Weights of a small mixture-of-experts language model, trained from scratch on English Wikipedia: 64 experts in each of 19 layers.
Below are experts of layer 16 (counted from 0) of a mixture-of-experts language model. Rows are named router (the router's row for the expert), up (a neuron's input weights, with its number), down (a neuron's output weights, with its number) and show model dimensions 0-191. Each number is 128 + 24 x the weight over its row's rms, rounded and kept within 0 to 255.
After each expert's rows: a language model's description of what the expert responds to; "mostly gets" lists some tokens that are sent to it at least half of the time. This comes from a sample of Wikipedia text that the model never trained on.

# expert 1
router [ 90 116 115 146  87  91 125 107 111 146  93 157 106 100 137 126 104 119 109 163 160 126 147 123  96 114 103 112 138 150 139 151 132 101 141 124 126 126 121 133 147  92 116 141 113 154  81 163 143 139 139 166 121 125 139 107 139 114 124  70 122 140 152 167 175 144 142 130 155 111 114  89 138 121 186 107 146 152  95 128 141 107 148 114 122 123 146 146 157 124 144 141 174 112 160 154 150 130 135  94 178 110 136 114 138  96 114 130 131 164 102 115 168 140 116 158 166 106 144 163  93 169 123 131 113 113 187 138 114  93 132 109 131 103  91 138 168 132 134 157 122  94 114 166 103 109 162 108 127  93 106 126 100 135 121 146 111  91  88  90  84 128 132 166 143 147 159 159 106 134 163 166 109 111 167 154 160 116 115 130 161 100 111 101 114 145 144 127 125 117 159 158]
up1 [ 73 137 120 161 121 138 145 148  98 127 119 129 143 128 125 112 127 102 130 157 122 115 121 128 119 158 151 141 122 114 168 141 134 101 117 114 122 138 104 123 143 106 135 124 123 131  98 141 111 148 126 128 109 133 114 156 131  93  90 105 111 135 161 132 137 162 159 115 167  64 147 113 141  96 119 137  95  85  96 118 130 104 128  31  86 150  90 107 125 119 127 124 120 115 134 151 137 129 134 143 136  94 177 131 155 100 121  90 127 125  97 165 141 122 121 160 157  75 108 132 113 146 176 142  92 108 179 138 117 132 156 143 123 115 171 109 155 163 122 162 141 113 138 147  92  77 121 147 118 114 105  81 128 133 108  89 162 120 121 117 144 123 156 123 207 168 171 153  98 133 136 132 112 133 139 116 153 173 126 121 131 106 117 137  99 149 126 123 127 127 159 126]
down1 [104 186 127 127 120 153  77 168  88 121 160 105 103 138 164 107  93 174 102 127 151 125 130 132 116 101  94  95  96 162 142  90 102 114 131 123  88 136 100 123 143 133 148 109 118 142 139 105 164 129 144 115 162  83 133 103 112 180 145 123 123 128 144  65 143 116 141 105 157 118 112 110 132 158 114 115  65  90  87 112 133 110 105 148 155  93  88  99 125  87 171 124 154 149 120 131 135 120 122 149 133 145 121 109 133 128  92 122 111 148 199 103 128 163 161 121 185 116 121 154 135 149 128 137 111 152  99 109 117 121 133 126 158 175 119 116 116 138 117  96 168 150  94 115 123 131 139 126 131 159 128  89 112 130 126 129 115 148 146  67 141 118 135 131 155 133 132 170 121 108 127 131  77 152 117 110  94 120 122 124 144 111 121 132 118 163 131 116 127 133 145 122]
Description: Inner and final pieces of foreign or transliterated place and personal names, e.g. Led-uc, Naksk-ov, De-bre-cen, Baliu-ag.
mostly gets: "″W", "ī", "ā", "stad", "ر", "ı"

# expert 6
router [ 98 114 103 164 112 144 119 136 128 157 107 153 102 114 136  62 121  77 155 136 158 159 169 111 137 181 135 111 112 118 180 123 119 113 150 111  93 102 159 148 112  87 151 129 150 134 118 126 103 167 110 155 125 138  81 119 115 116 119  95 113 147 149 122 144 125 140 144 158 115 140 100 121 109 150 128 132 108 145  98 156  88 169 124 105 154 120 155 139 153 135 117 150 148 163 139 159 148 144 115 151 114 150 114 171  70 141 107 123 112 126 144 135 162 101 153 166  99 113 135 106 134 118 134 107 141 129 149 102 133 136  81 102 146 143 161 131 153 101 156 167 154 139 116 127 130 151 145  97  85 155 124 126 124 134 132 102 127 187 109 124 130 137 111 160 120 158 172  91 120 140 143 113 124 165 157 151  69 100 145 187  99  97 137 120 154 135 144 136 129 150 149]
up0 [127 158 130 110 101 122  87 163  70 111 129 118  91 147 117 103 138  97 134  91 137 115 133 130 117 167 115 108 121 135 152 104 185 109 149 124 119 133 177 141 130 129 120 146 159 131 132 131  49 101 122 155 143 137 101 166 153 120 109 116 113 122 130 149 134 117 126 114 119  93 115 123  78 117 103 112 134 116 136 137  93 114 172 155 133 172 106  99 142 113 110 137  91 129 143 168 131 140 154  96 159  85 142 131 161 101 152 145 108 114 106 142 115 190 133 126 136  94  76 118 100 140 126 124 135 119 138 150 123 110 147  81 133 143 118 156 171  88 114 121 154 154 103 109 122  99  89 131 150 152 167  78 186 110  94 141 113 166 144 112 152 153 127 151 155 134 127 151 149 133 148 100 137 115 131 122 139 113 140  97 160 146 106 153  94 153 133 142  95 103 125 145]
down0 [109 148 130 119 122 116 137 139 168  95 135 129 128 124  77 118 131 143 143 169 136  88 141 141 142 101 119 157 128 140 144 114 142 149 131 133 117 103 131 131 118 149 118 109 180 116 124 143  98 113 138 144  92 177  94 115 103 133 153 194 125 128 106 131 103 155  44 142 157 132 170  97 128 128 134 138 108 109 125 156 157 128 109 143 142 121 136 119 143 127 151 100 118 111 120 126 131 117 162  99 141 134 169 166  83  55 159 131 111 109  95 104 151 127 114 138 107 119 113 115 140 111 117 138 118 131 147 130 151 142 100 123 153 127 110 168 182 116  96 147 132 138 138 112 140 101 158  94  88 157 114  95 120 120  87 107 127 153 135 111 124 184 123  93 117  78 132 141  92 146  95  88  85 132 142 175  98 146 169 130 127 137 127  94 146  73 110 131 129 133 145 137]
Description: Single letters or short pieces opening a word, often d or f, later completed by the next token: d|ressed, f|estivities, F|ahim, R|ock.
mostly gets: " f", " d", "-f", " F", " th", " ref"

# expert 50
router [ 84 127 129 154  78 112 100 150 107 139 124 141 112 106 161  89 106  99 188 113 183 139 154 128 147 115 111  95 142 127 179 137 152 110 133 129 136 146 132  95 136  93 141 139 117 159 105 146 119 122 122 142 101 151 130 111 149 123 135  88 135 127 154 124 132 137 174 110 156  98 117 128 124 108 181 112 140 151  82 117 132 162 130 110 107 122 115 115 149 104 168 113 163 119 155 154 139 168 177 125 142 119 138  97 163 110 111  95 151 127 135  98 153 138 115 140 164  78 115 128 100 138 153 125  98 108 155 132 114  79 136  96 151 111 146  94  85 156 126 163 153 106 120 187 111  92 113 106 135 111 161 142  82 155 141 141 108 135  95 168 120 107 138 157 158 120 146 158 117 111 135 147 116 112 151 172 145 141 113 131 161 124  98 137 112 152 126 148 105  95 138 140]
up0 [106 103 128 135 132 102 126 132 119 129 121 137 113 134 155 159  98  74 126 112 120 100 153 109 165 112 102  88 110 130 163 150  72 128 127 135 134  75 127 151 142 103 134 160 146 148 108 110  88 112 163 165 138  95 155  99 128  95 113 132 128 145 101 135 129 116 122 135 109 142 104 118 131  87  93 135 102  98 127 169 128  89 125  63 164 122 143 133 115 121 174 107 110  70 123 135 155 144 162 129 143 128 138 142 135 126 101 110 150 102 114 139 148 103 127 148  83 119 145 109 146 108 155 135 140 101 190 140 135 117 126 119  99 136 105 160 136 147 120 138 181 118 119 160 120 105  95 107 140 123 169 133 139 108 128 139  73 108 166 137 136 113 128 144  80 171 114 100 119 164 149 180  98 123 142 147 143 126 108 140 143 100 120 130 159 182  94 121 136 104 112 167]
down0 [110 149 107 146  98 134 123 107 137 124 118 108  90  83 129 131 121 108 173 159 104 135 120  87 152 105 142 103 149 168 153 126 142 150 116 143 151 130 126 113 137 112 183 119 125  84 134 131  97 121 118  78 119 165  91 105 129 105 162 145 139 140 118 194 111 127 143  80 129 131 131 161 136  90 120 130 114 114 150 180 173 117 158 115  90 134 109 134 120 109 119 116 161 113  89 104 107 159 166 128 115 158 135 109 172 195 121 105 145 100 126 101 130 111 180 125 119 112 120 125 158  75 152 143 125 110 122 130  99  96 120 127 110 154  93 114 119 107 122 107 120 128 145 107 179 156  84 156 124  93 167 127 142 130 147 148 115 119  92 106 176 128 150 149 123 128 121 104 130 106 100 148 126 104 117 160 121 132 156  96 103 122 119 151 157 138 105 120 131 129 126  79]
Description: The article a or an, mostly after is, as, by or to, starting descriptions such as a third term, a biennial festival, an American politician.
mostly gets: " a", "-year", " an", " hard", "-yard", "American"

# expert 55
router [121 119 124 178  86 120 119 120 159 123  97 135 131 161 148 100 107 136 166 150 171 113 135 123 102 143 137 129 106 170 163 167 165 104 114 143 106 111 122 117 139 121 137 147 147 148 107 119 127 129 161 129 124 143  83 120 132  99 139 132 144 133 126 153 166 130 172 164 129 137 156  83 151 121 133 120 133 148 167 126 147 123 147 104 132 122 157 167 130 172 140 107 130 135 145 139 146 145  91 156 127 126 113 142 118  40 173 128 144 169 125 163 162 153  85 184 133  83 132 154 137 159 152 151 107 119 163 138 121 120 162 114 147 105 106 147 141 108 144 155 109 101 158  80 111  88 116 122 141  96 148  96 141 145 119 135 128  74 131 107  97  81  98 136 139 133 141 153 110 154 159 140 111 147 167 137  84 111 111 146 158 147 150 143 114 133 161 139 103 130 139 118]
up1 [124 139  98 113 151 132 158  97 111 127  98 105  98 101 101 165 144 108 145 179  99 115 137 139 136 154 112 140 123 110 152  77  85  50 173 142 111 107 129 141 153 118 158 150 146 108 135 127 138 139 137 119 101 135 142 124  98 136  83  97 140 100 143 164 122 164 146 152 138 153 116 152 110 150 136 131 154 133  86 126 129 129 144 110 130 136 144 148 152 160 126 163 121 163 180 168  92 168 102  84 161 147 145 126 132 148 145 128  82 127  94 104 131 130 124 110 138 133 128  82 109 137  65 131 101 124 133 143 112 172  94 104 135 128 135 136 109 131 103 119 111  96 136 124 126 120 136  82 111 138 142 157 148 155 126  98 122  89 103 132 139 129 137  98 131 161 160 144  75 145  99 121  91 124 120 113 125 172  87 125  87 119 151 125 105 167 130 139 118 153 122 159]
down1 [105 123 124 121 140 118 127 135  84 174 144  91 149 159 131 136 104 116 147 145 118 149 112 124  91 150 124 107 113 134 118 157 147 112  87  93 104 146 143 157 145 141 148 150 111 102 109 117 115 125 120 128 134 107 149 126 122 147 102 105 152 146 174 128 139 112 137 114 112 107 152  70 137  54  99 125 162 149 156 140 110 135 121 118 143  91  87 140 117 143 109 132 162 189 139 149 145 143 180 130  86  99 143 107 148 144 120 111  64 149 122 140 150 119  89 158 144 169 121 178 123 132 123 134 125 129 153 123 134 147 153 140 109 172 116 119 100 120  89 121 129 136 135 115 109 102 108 124 138 134 111 146 107 111 143 136 146 131 121 118  95 183 155 158 162  86 126 161 135  99 146 129 114  79 125  88 115  86  74 113  96 116 127 172 140 150  89 153 108 126  95 108]
Description: Opening parentheses and quotes, plus single starting letters of words, e.g. "(ARIA)", "(age 25)", quoted "huge", n-avy, t-ell.
mostly gets: " \"", " t", " T", " [", " l", " ("

# expert 4
router [115 125 103 126 114 106 104 117 125 148 104 131 125 121 148 131 131 115 113 179 135 162 116 121 110 128  86 159 150 139 144 168 119  87 129  94  74 105 123 112 156 122 112 168 110 145 120 125  78 143 138 156 100 146 146 161 128  98 120  94 158 136 146 139 182 136 141 123 158 118 163 128  78  97 158 138 153 138  98 106 144 130 173  75 128 129 157 143 163 165 148 148 156 116 168 158 137 123 141 132 162  88 135  93 170 103 131 110 113 159 128 150 175 149 146 143 144 138 115 120 105 169 116 140 123  87 156 135 106 114 153 106 118 103 142 148 191 125 128 118 134  96 148 122  94  92 160 140 151 103  96 114 130 158 127 123 112  90 113 137 113 129 142 172 121 151 154 181 120 113 158 151 138 108 136 130 123  99 143 129 176 100 115 125 142 154 156 149 119 133 169 140]
up0 [112 150 127 133 152 135  96 103 137 122 150 110 171 143  92 102 109 142 147  88 114 132 150 103 160 140 104 165 121  94 125 119 118 124 114 141 116 158 107  86 160  92 148 113 147  67 170 100 154 100 110 158 116 103 122 138  86 139 139 125  90 157 138 107 110 131 153 133 146 132  99 178 112 131 127 128 127 120 100 141 139 152 139 120 154  94 152 167 140 160 158 153 159 130 145 156 138 145 144 120 116 117 123  94 113 120 143  79 131 142 129 127  95  94 131 113  69 108 101 119 127 105 123 139 112 170 172 195 172 120 136 121 125 104 173  94 154 101 122 133 160 151 129  72 164 120 119 137 129 120 154 118  94 157 115 115 161  72 104 123 115 117  88 136 125  80 137 139 152 150  89 144 110 127 164 135 147  93 132 109 136 139 125 123  96  91 130 120 132 115 117 114]
down0 [132 113 126 119 115 130 141 151  92 120 116 150 148 121 165 173 155 102 111 109 115 146 107 148 141  92 139 122 133 157 180  87 118 143 134 117 127 118 126 122 103 158 156 155  84 119 153 130 160 140 160 120 134 144 127 133 118 114 148 117 148 119 115 122  95 145 130 117 112 103 145 100  85 113 141 109 116 113 166 110 111 147 135 153 124 127 148 141 130  97 166 141 146 107 170 193 125  98 119 126 129 117 141 143 164 183 149 149 177 112 124 188 131 129 161 119 128 114  98 147 153 142 118 108 118 133 170 117 110 119 116 129 177 107 125 163 139 170 176 132  80 152 135 171 115 151 126  73 129 127 189  85 130 153 127  84 101 135 126 108 164 157 119 122  84 144 141 129 160 132  94 157  90 133  92  91 128 140 108 124 126 162 106 124 126 113 145 125 133 130 121  71]
Description: Endings of surnames and place names after a partial word, plus nouns for people and bodies, such as husband, Ministry, Ob-ama.
mostly gets: " husband", " Ministry", " father", " authorities", " parents", " soldiers"